Weights of a small mixture-of-experts language model, trained from scratch on English Wikipedia: 64 SwiGLU neurons an expert, a sigmoid router.
Below are experts of layer 4 (counted from 0) of a mixture-of-experts language model. Rows are named router (the router's row for the expert), down (a neuron's output weights, with its number) and show model dimensions 0-255. Each number is 128 + 32 x the weight over its row's rms, rounded and kept within 0 to 255.
After each expert's rows: a language model's description of what the expert responds to. This comes from a sample of Wikipedia text that the model never trained on.

# expert 0
router [120 134 166 119 149 127 121 134 113 170 127 129 187  78 112 135  71 127 141 140 144 114 144 128 117 101  57 136 125 167 166 181 134 118 105 202 132 166 163 134 125  75 124 127 133 127 122 177 173  96  78 119 119  87 118 111 149 139 122 187  85  98  95 177 149 114 119 132 150 172 123 146 122 123 110 102  56 122  81  84 117 112 116  98 167  96 142  96 149 174 153  97 146 103 145 140 118 110 139 135 164  77 131 120 126  95 106  72 128  84 121 133 203 142 167 171  87  69 100 119 164  99  96 133 113 155 158 109 151 119 153  84 131 122 152 108 134  42 104 121 107 179 128 178  99  97 178 140 168 141 163 137 154 147 202 109 119 167 100 127 128 189 132 142  73  91 112  55 164 122 171 132 106 109  94  64  94 171 145 114 174 141 134 153 122 131  98 140 135 164 144 133 174 143 172 161 175 114 158 165 121  91  84 114 103 116 116  60 133  94 149 188 115 138 143 105 106 135 202 172 139  76 122 130 110 120 160 151 115 111 147 137 116  93 148  91  87 114  77 164 126 115 185 171 178 140 179 136  69 139 203 155 152  68  78 200]
down0 [123 164  95 149 150 109 146 134 118 167 173 125 101  49  94 145 167 131 107 127 118  85 163 125 191 101 100  75  92 131 172 154 156 161 133  71 113  93 134 128 157 160 111 137 130 111  99  74 106 132 111  94 129 131  77 111 114 109 104  76 105  66 102 140 112 125 111 150  76 118 173 125  75  68  78 148 188 143 149 107 139 149 147  91 152 153  84 101 144  98  81 117 114 101 120 185 142  88 111 137 123 172 102 103 170  94 120 190 152  82 159 136 128 117 137 146 133 111 143 126 125 105 185 104 163  89 113 103 173 147  94 124 146 136 165 122 175 159 139  72 175 146 152 124 138 133 179 132  90  82  37  72 131  85 189 128 116 106 165 140 106 140 168 169 158 118 240 106 114 113 139 119 172  74 131 126 115 182 152  78 142 150 121 154 164 112  91 112 200 150 198 133 101 121 144  94  93 138 135 139 109 116  98 138 149 136 105 159 112 154 137 212 165  57 187 129 147 135 118 136 162 148 146 148 112 139 107 130 180 116 150  60 168 183 168 136 167 137 140 132  85 162 102 134 116 137  97 154 139 186 108 123 135 175  96 104]
Description: Sentence-final periods. Periods ending sentences, often fused with closing quotes or brackets, such as .", )., .', usually before a line break or capitalized word.

# expert 35
router [ 89 178 175 140 107 137  90  89 137 169 110 187 137  89  65 195 111 137 152 140  93 124 154 111 184 134 131 180 154 133 116 121 134 109 180 146 136 127  92 122 138  89 152 141 138 130  69 147 139 118  61 130 158 107 141 212 141 123 110  97 186 112 153 142 152 156 165 137 126 112 135 183 120 130 149  87 122 128 160 142 132 138 102 144  91 136   5 108 134 163 132  96 138 135 157  84  93 130 117 154  99 120 138 130 150  75 102  45 102 102  62 104 170 119 132 100 112 124 135 149 110 154 126 136  57 120  98  88 190 122 135 128 146 153 152  85  68 165 142  77 135 100 137 136 141 112 133  88 114 150  97 143 128  71 137 148 147 101 130  97  90 107 103 118 131 125 150 153 167 145 174 107 187  96 151 138 143  85 183  69 128  93 182 129  88 177 158  80  91 152 121 152 136 164 182 192 121 156 104 146 126 134 155 127 109 125 122 155 129  80  96 181  73 122 131 152 175  68 187 133 132  83  68 125  95 156 133 120 116 132 119 142  68  77 181 130 149 162 136 172 159 133 182 170 128 110 110 136  88  75 182  89 166 132 105 118]
down0 [143 139 107 123 119 148 133 191 112 130 180 125  64 153 130  90 127 139 141 150  84 102 117 125 153  85  85 128 132 129 144 102 115 158  93  59  89  77 180 186 176  98 116 135 137 121 154 101 132 151 142 116  86 141 121 126 157 192 114 144 114 114 124 216 151 114 136 142  97 115 107 111  72  95  76  69 111 126 111 164 140 113 124 128  84 117  96 181 155 111 129 104  93  83 116 105 119 110 132 105 195 102  59 115 139 145 120 155 167 147 130 126 148  74 154  95 109 114 135 138 141  96 139  70  77  88 215 147  98  91  93  82 161 138 123 119 103   0 132  92  94 141 152 116 131 133 108 127  49 107 152 139 146 127 120 189 153 163  82  76  83 105 153  73 118 157 112 176 153 179 125 125 168 131 187 101 157 122 116  75 170 137 114 102 100 162 120 118 128 134 122 119 115 119 112  69 110 100 146 151 205 151 103 188 190 124 104 142 162 163 132 139 141  79 129 111 146  76 116 132 132 138 102 121 140 122 124 142 166  81 120  98 145 149 142 149 143 136 125 180 110  78 112 158 154  68 112 129 211 124 146  94 168  91 145 120]
Description: Nationalities, numbers, hyphens. Hyphens, country and nationality words, month names and numbers, such as United, German, Hungary, September, 20, and single.

# expert 4
router [110 194 131 210 162 154 139 106 124 160 165 119  98 104 133  82 149 115 196 120 158 126 150 111 144 157 135 172  78 124 144 157 140 174 192 100 124 150 121 137 173 120 111 112  97 153 136  97 104 144 104 121 105 151 184 138 139 151 148 153 183  92 125 125 126  97 109 143  97 187 122 122 132 154 155 123 183  99 137  95 100 147  79 146  94 137  97 138 101 128 117 115 171 118 159 129 160 113 136 106 148  57  65  64 183 149 104 109 136 121  69 155 118 138 174 132 182 113 106 159  93 155 148  92 127  92 176  89 142 162  93 123 121 162  93 163  85  77 101  93 113 142 133 115 182 106 157  69 112 139 115 191 130 113 107 124 158 149 134  98 121 104  99 107 139 111  98  94 103 113 205  71 138 145  23 143  93 151 168 121 133 119 177 121 100 142 112 115 132 118 155 145 143 160 157 158 113 135  97 145  59 138 159 166 136  55 177 142  80  83 121 152 118  64  58 110 133  67  85 162 130 168  88 146  83 134 100 165 118  89 177 168 136 173 121 171 106 230 102 150 137 108 118 174 146 115 114  89  98 139 147 128 139 136 113  92]
down0 [112 174  85 112 167 131 102 117 125 150  92  51  62 153 133 165 131 147 152 184 104 109 149 115 150 139 105 131 133 137  89  92  86 133 111 175  49 129 174 115 107 133 154 139 141 105  36 144  82 191 108 141 102  90 114  93 141 146 148 145 145 173 113 169 129 170 113 148 127 109 150 113 120 153 223 117 178 145 117 155 122 170 163 163 103 162 165 157  68  77 139 153  94 112 144 146 135  95 118 122 133 162 164 119 107 180 132  69 113 160 165 122 144 122 133 181 158 122 110 193 161 173 145 114 144 130 174 112 139  87 116 139 172 126  56 196 125  95 145 176 161 162 148 162 152 175 105  99 110 129 121 128 170 111 128 123 120  29 132  64 109  53 155 153 140 151 138 169  84  96 107 126 125 141 103 137 107 151 150 149 135 136 123 110 133 127 178 169 118 112 105 154 109 117 128 150  90  61  83 105  71 107 190  80 129 141 134 101  93  94  86  95 170  80 124  90  83 182 141  91 148  87  97 124 136 119 167  96 128 155 189 120 163 141 144 152 126 162 150 108  55  98 121 124 109  79 138 114 113 137 159 162 167 148 114 146]
Description: Copular and auxiliary verbs. Forms of be, have and also after a subject or pronoun, plus predicative as, e.g. was, is, been, recognize as.

# expert 42
router [115 121 124 158 149 144 134 164  81 136  98 154 158  62 117 116  75 100  99 112 112  82 124 172 139 156 126 122  91 114 121  39 104 126 183 115 105 155  68 143 181  83 174 116  83 116 115  99 113 160  98 123 146 113 116 142  90 100 149 140 164 116 192 150 156  71 172 132 179 172 153 143  85 157 114 159 147  68 130 107 113 125 120 100  62 125 118 141 169 144  63  87 161 156 179  74 183 155 130  68 107 107 118 122 144 151  52  71 134  75 126 143  96 149 111 143 103 112 113 120 153  80 111 178 110 115 148 103  91 194  89 125 155 180 116 133 104 160 122  97 125 169 165 137 126 126  97 236  93 190 142 150 133  87 159 111 131 153 186  71 149 161 108 114 108 124 170 161  67  97 110 104 149 101 164 115 101 132 136 117 155 157 133 124 136 135 130  92 144 109 130 135 160  90 148 183 162 156 166 168 159 119 127 112  76 158  92 133 129  79  96  84  65 117  60 138 111 109 128 169 173 101  73 100 126 109 140  96 175 105 104 107  43 116 158 122 113 163 135 168 118 153 133 133 148 134 157 129 144 110 107 138 123 128  76  96]
down0 [153 120 135 135 179 139  81 101 126 138 154 153 136  96 120 140  95 112 114 138 158 127 107 122 124  77 157 152 199 130  73 186  93 105 191 104  68 119  87 141 185 106  79 103 125 122 121 127 133  98 134 147 121 106 117  82  91 145 140 131 188 160  97 120 150 159  85 150 153 166 142 146 139 114  99 176  71  70 102  85 120 173 135  82 126 156 120 122 173 116  95  98 197 168 168 117  67 126 126 140 106 128 105 147 128 118 113 181 173 140 114 127 148 151 145 138 121 145 100 122 152 124 176 124 117 114 166 122 137 100 149 169 173 118 121 149 103  64  93 157 134 115 108  94 123 132 125 108 166 124  97 108 181 115 122  46  81 207 119 162 182 171 115  89 121  87 156 124 108 145 114  92 196 179 152 155 129  82 165 106 133 127 150 107 150 134  78 116 165 172 150 122 153  92 148 149 105  84 160 143 101 172 130  58 110 111 184 150 147  94  60 135 114 174 119  70 108 153 175 175 148 136 149  93  79 103 162 212 170 141 162 129 117 101 115 124 136 111 161 136 135 136 129 146  37  97 120 142 184 168  93  78 169 115  67 179]
Description: Digits in numbers. Number tokens in scores, tables, coordinates and dates, such as 1, 2, 000, often between pipes or dashes.

# expert 39
router [136  91 138 126 130  85  95 183 107 149  94 119 148  90 146 145  89  46 137 143 127 119 136 112  90  93 104 123 141  88 124 133 154 154 172 105 127 135 151 129 133  37 110 115 148 102 117 166 189 173  78  81 123  91  78  68 114 168 171  98 140 108 110 123 120 162 154 155 120 123 162 154 158 160  77 146 169 114 150 115 166 103 156 139 150 146  91  59 170 104 117 183 157  84 173 132  88 146 111 110 155 117 121  85 147 133  92 120 129 118 119 132 158 124 113 150  70 125 145 120 165 125 185 167  55 106 138 148 116 116 111 137  86 138  68 105 119 100  95 152 159 123  97 171 117 152 112 152  73 123  60 147 119 126  99  70 171 226 124 117 238 166 148 117  83 101 108  95 142 209 144 158 112 109 102 110 183 120  43 124 132 121  95 122 139 167 123  62 166 149 113 135 188 123  92 125 152  95 141  98 130 206 113 133 143 175 120  83 107 134  86  96 131 161 104 140 102  88  84 114 142 119  91 145 126 103 116 154 163 122 126 106 143  92 144 138 145  73  99  88 114  72 121 108 105 161  89 151 148 112 143  98 172 142 103 163]
down0 [128 107 130  96 148 132 111 205 141 132 149  87 138 120  94 147 135 146 134  94 152 131  79 114 147 162 143 121 143 123 173  96 141 142 127 193 138 163  99 168 149  82 180 140 149 162  27 102 179 106 119 180 135 201 126 108 122 179 143  77  89 158 148 156 133 107 137 188  87  87  92 113 110 185 139 111  94 115 126 136 178  66  76 121 129  93 151 144 115 103 111 110 157  97  95 110 126 154 127 186 151 218  66  98 129 139 136 110 169 121  60 132 120 158 156 147 128 129  96 182 107 166 157 133 104 108 122 209 116 106 136  94 123 130 163  96 109 101 145 166 133 124 132 174 101 123 142  95 115 150 136 136 166  55 115 156 144 148 115 104 157 168 139 124 134 185 135 113 175 114 141  92 125  83 117 117 157 170 141 146  98 152 129 152 109 161  86 130 151 154 154 115 177 155 113 127 157 174 107 105 145 210 131 123 139 125 123  65 116  89 153 104 110 154 148 168 122  62  43  99  82  98 115 153 147  83 125 140 145  98 119 125 184 104 125 149  90 128 125 173 111 127 142  85 121  73 192  98 180 175  30 106 117 136 108 154]
Description: Name-ending word pieces. Later pieces of personal and foreign names, often in sports tables, e.g. Hughson, Ickx, Tavakkolian, Evert, Würzburger.

# expert 62
router [108 115 168 175 106 118 115 112 122 124  63 105 114 141 141  70 116 144 156 140 137 107  79 107 144  74 154 165  77 128  50 124  70  67 172 133 145 124 128 171  87 115  75 116 103 114 117 203 141 108  88 105 129  56 121 102 153  87 153 125 104 140  92  63 172  90 149 168 131 105 151 125 139 113 138 118 148 167 174 110  81 107 124 151 158 106  70 175 152 144 104  47 184  96 120 103  96  54 111 130 132 123 133 108 176 123  87 104 148 107 143 127 170 106 145 137  91 120 104 141  93 117 140 128 100  88 157 157 167 118 181 136 144 127  59 122 102 123  64 110 141 128 127 116  88 141 163 161 139 162 130 128 122 102 101 115 173 130 110 159 142 139 131 124 103  91 107 145 125 177 123 126 144 115 119  95  68 117 177 136 188 108 174  97 115 125 102  73 112 102 155 115 151  99 158 154 160 156 111 170 120 123  96 121  88  87 129 132 158 112  85 192  41 137 152 181 132  95 109 114 145  80 117 147  84  89 108 158 141 116 126 157 125  33  65 223 107 151  84  99 154 100 175 155 175  92 126 172 106 104 170 125 123 140  96 157]
down0 [161 126 129  94 175 151  87  83 102 134 106  90 122 138 124 119 188 147  51  72 126 113 120 124 116 100 102 110 138 131 175 122 147 143  85 140 153 160 158 157  91 146 138  95 110 144  97 110  99  98 102  67 126 135 135  56  96 124 156  97 100 126 115 164  87 139  88 151 135 150 131 121 142  76 131 118 136  92  97 156 110  88 126  62  92 183  76 131 125 151 143  79 144 116  94 102  97 141 188 133  71 132  67 143 129  60 156 144 101 155  90 100 130 142 142  97  99  56  55 144 107 154  27 103 136 162 121  90  90 136  64 119 141 167  97 112 176 156 167 113 119 144 130 131 104 123 116 111 140  85 133 134 136  88 150  94 143  24 128 136 130 148  71 141  68 133  98 125 122 122 130  93 114 143 121 105 162 151 135 154 132 162 156  86  67 102 153 160 154 146 116 102 147 102 160 216 149 134  85  66  75 112 155 113 161 120 141 163 147 169 132 138 119 133 189 212 141 102 146 125 107 182  81 200 111 173 109 167 106  69 113 153 162  67 116 126 162 110 106 106 127  99 100 156 109 132 108 141 109 116 125  69 146 133 127 109]
Description: List dashes and role words. Hyphens opening list lines, role and title words like Vice, Chief, member, and man in stuntman or freshman.